{"n_experts": 32, "activation": "tanh_gelu", "parallel_block": false, "optimizer": "ademamix", "steps": 5618, "dataset": "wikipedia_en"}
Below are experts of layer 6 (counted from 0) of a mixture-of-experts language model. Rows are named router (the router's row for the expert), up (a neuron's input weights, with its number) and show model dimensions 0-255. Each number is 128 + 32 x the weight over its row's rms, rounded and kept within 0 to 255.
After each expert's rows: "mostly gets" lists some tokens that are sent to it at least half of the time. This comes from a sample of Wikipedia text that the model never trained on.

# expert 16
router [107 122 136 124 137 178 168 117 135  94 111  93 122  76 120 136 144  90 141 145 186 118 173 125 135  53  98 116 122 152 168 136 137 151  70 175 129  86 111 119 119 110 149  66 157  88 147 123 101  79 160 121 141 166 156 190 130 170 167 121 159 112 118  97 128 173 160 107 108 158 135 157 149 104 134  83 126 143 146 127 125 119 125 162 114 195 102  84  94 123 144 119  87 122  83 131 126 138 147  87  39 111 178 159 139 148 156 118 104  74  82  80 150 159 118 126 178 103 127 197 164 199 126  95 123 132  94  99 105 122 126 136  79  40 175 134  29  70 144  95  89 103 101 115 131 150 175 150 148 150 140 166 115 137  96 125 132 130 112  59 118 110 143  40 103 178 140 162 111 123 143 150 133 206 179 123 159 128 160 187 110 100 130 103 123  96 122 130 180 138 176 127 101 110 173 173 193 122  93  67 155 163 104 121 177 163  95 131 148 108 148 112 120 122 148 152 121 104 146 107 127 120 132 127 121 127 128 141  83  86 175  90 150 103 104 113 146 101 149 147 102 173  94 147 203 141 128 156  54 111 167 129 184 140 158 150]
up5 [126  91 171 139  83 140  88 145 126 190 136 120 128 131 145 113 125 157  99  83 116 160 141 117 103 161 134 158 143 134 139 112  82 109  86 242 127 102 147 112 139  69 133 153 106 118 143 136 118 127 126 132  95 138 191  60 137 119 176 166 148 121 129 133  90 131 142 112 121  90 141 133  63  51 139 114 182 150 140 118 166 160 107 170 132 129 151 134 114 102 142  79  91  66 157 135 145 135  95 125 129  65 159 138 145 153 129 134 133 101 163 110 139  95 201 126  85 202 116 114  44 175  96  57  63 165  95 121  99  96 155 216 132 150 150  97 121 160 136 127 149  91 189  99 133  78 136 125 162 117 111 158 131 137 109 117 119 121 185 170 125  93 107 168  94 119 107 165 119 153 134 101 153 101 104 127 135 125 141 171 129 123 130 142 128 153 114  57 198 150 186  63 131  98  87 139 105 131 104 128  80 103 114 184  58 146 140 137 129 180  76 132 135 108  87 163 163 156 105 124 104 149 113 107 154 153 160 153 159 131 149 126 154 137  77 175  96 194  88  76 117  85 145  60 131 114 147 135 118 113 139  71 185 115 121 159]
mostly gets: "az", " Mor", "c", "ug", " Ang", "z"

# expert 9
router [ 90 158 100 100  74  82 111 108 104 127  93 141 135  58 110  87 143 169  56 140  66 120 181 172 104 116 163 102 173 167 150 134 150 164 101 131 130  95 139  97 142  93 140 118 124 136 167  90  79 182 110 186 107 111 126 210 125 105  91 127 111 175 116 173 107 148 129 199 198 109 113 110 138  70 171 109 100 159  66 139  94 136 170 187 149  89 129 120  60 135 106 111  82  86  90 157 113  86 157 130 136 161 147 138 115 144 105 123 103 190 172 138 141 130 130  69  96 138 142 141 126 115 137 149 150 138 124 124  69 138 118  99 101 128 157 121 152 167 123 159 117 136 151 166 128  96 140 170 154  87 165 115 167 101 102 152 148  87 139 199 145 124  81 169 125 106 134 120 108  78  94 114 142 131 108 131  88 117  79  78 144 139 179 145 130  77 144 160 145 133 134 179 133 162 125 115 139 152  65 158 171  91 176 112 187  76  49 124 160 170 121 168 163 162 164  91 109 106  90  84  64 134  94 146  90  75 126  81 145 151 201 151 157 190 120 143 159 130 115 119 136 118 122 142 100  87 102 149 104 131 122 128 172 131  95 142]
up8 [ 78 174 120 108 114 132 186  94 137 174 125 163 124 121 154  99 155  93 100 169  83 127 142 153 101 119 152 129 159 126 133  81 132 127 120 119 138 123 194 143 143 138 156  55 162 146 123 140 108 114 114 147 155 141 111 207  84 110 149 113  54 109 159 185 106 136 171 100 120 101 172 125 107 138 127  61 177 152 126 167  78 137 108 118 126 139 142  63 163 173 140  61 139 155 109 160  99 114 127 108  78  76  83 174 140 139 132 136 123 149 170 171 120  97  98 112 132 183 119  78 126 166 182 171 103 102 189 150 175 149 119 151 138  73 142 116 128 104  76 106  71 141 104 156  99 189 140 113 182 109 148  74  80 109 226 148 165 103 131 121 139 110 149 132 159 170  95 125 126 203  94 121 115 116 203 154  82 193 136 138 112 133 140 112 116 168 105 104 151  88 156  75 163 101  88 114 153 100  76 116 134  64 151 111  65 121  82 113 150 136 138 117 113 142 122 140  70  81  83 136 109 163 143 142 126  63 173 151 123 140 147 105 160 114 166 172 152 115 143 174 144 152 146 121 138  99 109 133 153 153  64 178 145 158 111 136]
mostly gets: " 198", " 199", " 196", " 197", " 194", " 195"

# expert 29
router [127 123 110  91 118  42 159 133 137 119  72 125  59 130 162 146 138  90 201 116  88 129 141 104 126  75 127 153 168 187 129 124  98 148 127 189 154 190 128 177 177 146 147 156 175 184  93 196 138 170 128 143 119 124 132 149 120  86 124  99 148 126 152 104 158  89 125 110  91 109 100 114 121 126 105 167 124 103 139 112 150 192 108  59 123  86  99 172 185 105 160 118  89 142 163 139 141 161  97 131  97 145 111 193 123 163 115 136 120 148 164 167  87  89 139 158 181 121 120 117 106 166 119 149 170  80 112 115 136 162 147 140 102 129 144 150 159 159 142 156 117 110 164 156 126 133 137 114 158 115 109  61 173 230 138 138 122 156  78 131 103  59 118  50  90 135 117 107 137 140 151  78 139 100 160 184  76 165 197  92 137  91 130 107 152  78 101 109 128 105 113 106 154 189 141  71  95 113 152 175 114 151 126  92 162 133 110 153 123 133 124 171 155 186 149  93 149 106 161  88 125 140  93 139 127 161 139  71 118 179 106  99  76 159 109  87 138  95  50 101 134 117 124 123 140  79 175 138  97 174 157 140 153  89 111 147]
up4 [121 146 132  98 142 179 109 147 123 120 144 106 112  94 133 113 121 154 135 113  95 144 137 157  93 152  95 120 180 124 133 133 110 180 132 118 132 177 149 136 151 130 131  93  53 128 148 127  84  82 105 108  81 113 163 147 142 108  96 116 109  63 126 108 179 146 176  94 180 173 157 201 121 163  67  94 192  99 167 126 158 148 144 109 168 114 151  92 142 113 131  88  92 171 116 131 100 155 100 165  98 134 147 148 103 187 158 150  92 152 164 138 140 171  84 205  88 164 130 102 106 104 128  94 101 128  73  91 127 121 144 107 119  89 132 130  40 116  99 123 145 140 113 121 194 150 121 105 125 152 108  95  85 166 171 122  92 148 135 159 165 135 141 167 171  81 135 116 143 170 137 119 125 139 102 170 176 137 107 143  82 142 146 177  82 170 179  83 206 115 101  69 149 144 127 163 184 152  96 145 170 116 111  98 146 105 126 110 134 195 161 104  57 115 113 182 141 106 189  97 158 134 107  64 120 118 143 135  34 150  74 112 137  93 126 147 175  96 116 172 115  60 155 104 137 163 119 106 176 126 113  67 164 125 169 157]
mostly gets: " ", " new", " —", " ass", " New", " Cent"

# expert 10
router [188 151 122 129  65 202  90 112 111  94 141  58 182  93 165 101 173 126 166 204 140 131  90 154 108 165 149 109 133 152  77 151 107 132 160 125  59 149 143 125 173  81 137 121 111 192  67  65 177 128  75  90 127 114 157 135 144 103 137 129 166  83 166 123 153 141 128 113 114 135 199 102 175  78 185  59 125  67 157 158 116  79 141 128 102 149 148 138 141 149 188  96  68 140 132 101  56 164 121  87 107 109 121 111 126 158 136  96  96  95 149 144 149 134 187 114 184 112 100 111  77  70 131 138  69 129 132 110 158 113 105 162 140 137 114  98 161 113 155 140 166 130 109 140 105 146 126 118 153 173 135 100 160 174 136  65 115 140 132 101 136 106  97 160 171 144 101 101  72 148 166 145  75 107 128 151 114  88 107 133 147 101 150 103 116  89 128  90  91  86 138 171 164 127 104 184 161 128 103  54 146 131  91 101  50 129 124 121 147 127 100 160  99 163 129  91 189 167 189 134 162 130  91 139 129 124 147 123 124 120 156 146 135 163 179 143 146 134 150 108 147 158 106  87 172 155 101 179 138  73 118 150 104 128 138 129]
up5 [ 66 115  76 100 173  74  97 167  76 225  98 120 161 160 110 135  87 144 156 153  86 156 120 122 129 137  70 116 178 126 125 105 121 189 141 124 159  92 113 161 148 116 154  62  78 114 129 103 158 130  79 101 215 142 124 134 122  95  64 158 120  94  98 149 193 142 138 111 103 161 155 167 113 132 112  95 177  72 132 127 124 178 174 158 153 210 114  92 185  56 123 122 106 132  83 171 112 108  96 167  84  97 186 182 128 144 121 169 114 169 153 147 116 161  98 182  73 162 145 143 142 134 188 122 177 144 142 123 109 134 146 144  75  80 114 138 117  90  79 105 102 164 125 145  79  70  53 121 128 109 137 120 157 182 176 153 120 101 131 129 184 110 144  99 119  89 133 118 134 129  79  86 114 139 109 148 130 196 142 143 101 140 140 120 126 147 127 160 134 127 135  93 154  95 127 134 136 130 139 149  85 157 148 117 169 111 143 170  89 166 129 127  77 124  94 115 140  90 156 117 130 115 126 161 122  99 179 113 127 183 114 171 124  55 141  99  77  91  96 183 105 135 121 118 122 107 106 108 143  73 143  95 148 147 157 109]
mostly gets: " May", " October", " June", " August", " March", " September"

# expert 2
router [113 214 156 136 155 140 191 130 154 105 138 113 170 136  96 131 133 132 103 133 163 101  97  80 148 128 132 149 168  93 143 151 149  93 119 127 176  97 166 147  92  70  75 119 130 133  74  88 161 102 104 140 100 168 157 107 113 132 130  88 179 138 133 159 143 117 118  71  44 126 167 160 126 181 168 132 131 167  79 158 158  97 116 107 154 146 111 107 126 169  99 113  99 101 125 117 163 152 158 185 131 128 104  76 112 107 184 120 107  84 121  66 167 167  97 169 147 125 163 129  88 112  98 130 106 129 124 137  95 128 177 162  86  84 201 115  85 119 146 137 163 119 102 137 124 128 160  96 158 159 131 159 155 112 139  45  99  88 120  86 188 142 125 166 158 138  81 121 152 175  89 118 189 142 134 164 126 120 164 141 163 124 109 123 129 120 133 162 134 126 167 192 183 115  57 117 146 190  97 159  84 156 131 134  58 145 137 179 115 177 100  81 137 160 112 147 145  70  98  97 103 130 153 142 124  84 141 103 146  71 116 105  73 116  78 153 154  98  92 154 168  71 204 152 103 129 130  91 166 103 150 184 101 182 123 117]
up4 [146  88 128 148 139 104 132 139 153 119 178 160 102  65 124 117 130 130 129  61 101  90  66 138  96  90 123  87 108 135  85 144  90 185 196 141 152 155 142 152 120  88 144 105  70 135 122 157 185  77 149 148 162 136 123  90 111 120 169 107 123 169 113  85  89 173 194 114 112 171 137 109 137 108 179 161 136 163 107 151 102  97 185 124 145 170 129 102 132 122  89 142 141 104 158  90 121 104 124 170  98 128 126 127 118 125 163 117 104 112 151 120 110 171 118 156  93  99 127  96 151 132 136  45 171 128 168  83  98 184 102 187 103 132 107 179  65 150  96  78 135 128 189 116 153 189 173 117 117 104 131 171 139 119 153 204 102  87 155 206 121 177  84 101  69 101 125 192 122 143  88  57 127 148 109 161 113  96 188  68 109  80 134 161 112 149 111 144 171  92 153 162 143 129 146 113 139 130  83  47  91 145 135  86  59 131 137 121 157 168 102 118 105 141  76 129 165 123 192 125 185 138 126 115 131 126 111 127 111 138 110 129 117 146 160 152 141 149 178 153 106 137 136 117 181  97  70 118 172 123 143 100 100 145  97  92]
mostly gets: "ass", "b", "ust", " well", "all", "ill"

# expert 11
router [137 112 164 143  84 125  97 100 180 166  93  96 152 147  86 159 103 107  81 151 182 129 179 126 101 140 101 166 133  92 130 147 100 132 177  82 182 147 102 188  62 119 110  87 179 106  87  67 154 105  79 150 114 160 115 124  99 123 199 145 122 154 142  74  70 148  59 136 111 100 117 171 163 107  85 137 120 113 127  73 164 148 168  98 147  95 154 162 128  78 140 168 133 151 116 158  99 112 114 151 162 183 133 137 173 114  83 103 122 117  88 124 171 161 154 102 138 160 115  81 109  53 143 120 135 121 120  96 101 134  64 130 121 138 117 108  98 128 123  90  90 135 115  84 156 103 201 137 113  96 108 104 123 149 105 136 114 120 126 198 144 111 124 106  91 130 146 136 180 152 120  85 138  72 139 144 191 177 147  68 104 128 133 121 147 155 133 122 153 105 118 133  89   3  80 154 127 133 132  74 200 142 142 125 176 125  95 131 132 130 188 110 129 194 103 180 122 108 105 122  99 105 156 129 163 128 183 157 139 155 124 150 139 120  79  95 116 206 150 170 123 178 158 113 120  99 154 105 146 127  95 113 142 188 156 125]
up7 [147 185 101 140 141 144 153 132  99 118 134  94 138  84 168 143  30  85  93 100  90 171 111 182 114 118 148 101 106 173 102 139 128 191 134 124 111 145 167 136 105 150 113 132 118 125 135 107 105 104 138 147 144 106 140 139 155 130  29 125 117 136  83 163 146 139  82 183 147 142 111 174 153  82  78 150 129  91  75 149 122  96 168 146  92 154 128 168 125 175 100 128 152  86 114 109  59 112  64 113 129 135 110 193 121 130 140 147 144 178 207 120 109  78 108 180 149 119 101 158 138 154 157 113 120 175 106  92 130 103 142 139 136  79 126  74 132 155 174 167 104  99  85 165 133 150  79 126 159 210  91 122 131 133 154  72 121 126 118 122 108 143 111  90 100 177 142 149 126  96 109 174 162 125 189 118 162 103 170 121 109 135 138 147 106 197 192 163 102 120 115 107 143  96 106 160 117 123 146 137  84 144 121  91 148 165 148  36 102 117 152 158 168 138  97 121  62 118 170 145  95 179 129 105 191 128 107  63 103 179 174 180 118 114 163  95 121 101 131  87  88 130 112 104 169  97 101 125 111 156 175 137 172  96 171 158]
mostly gets: "u", ").", "\".", "in", ".\"", "."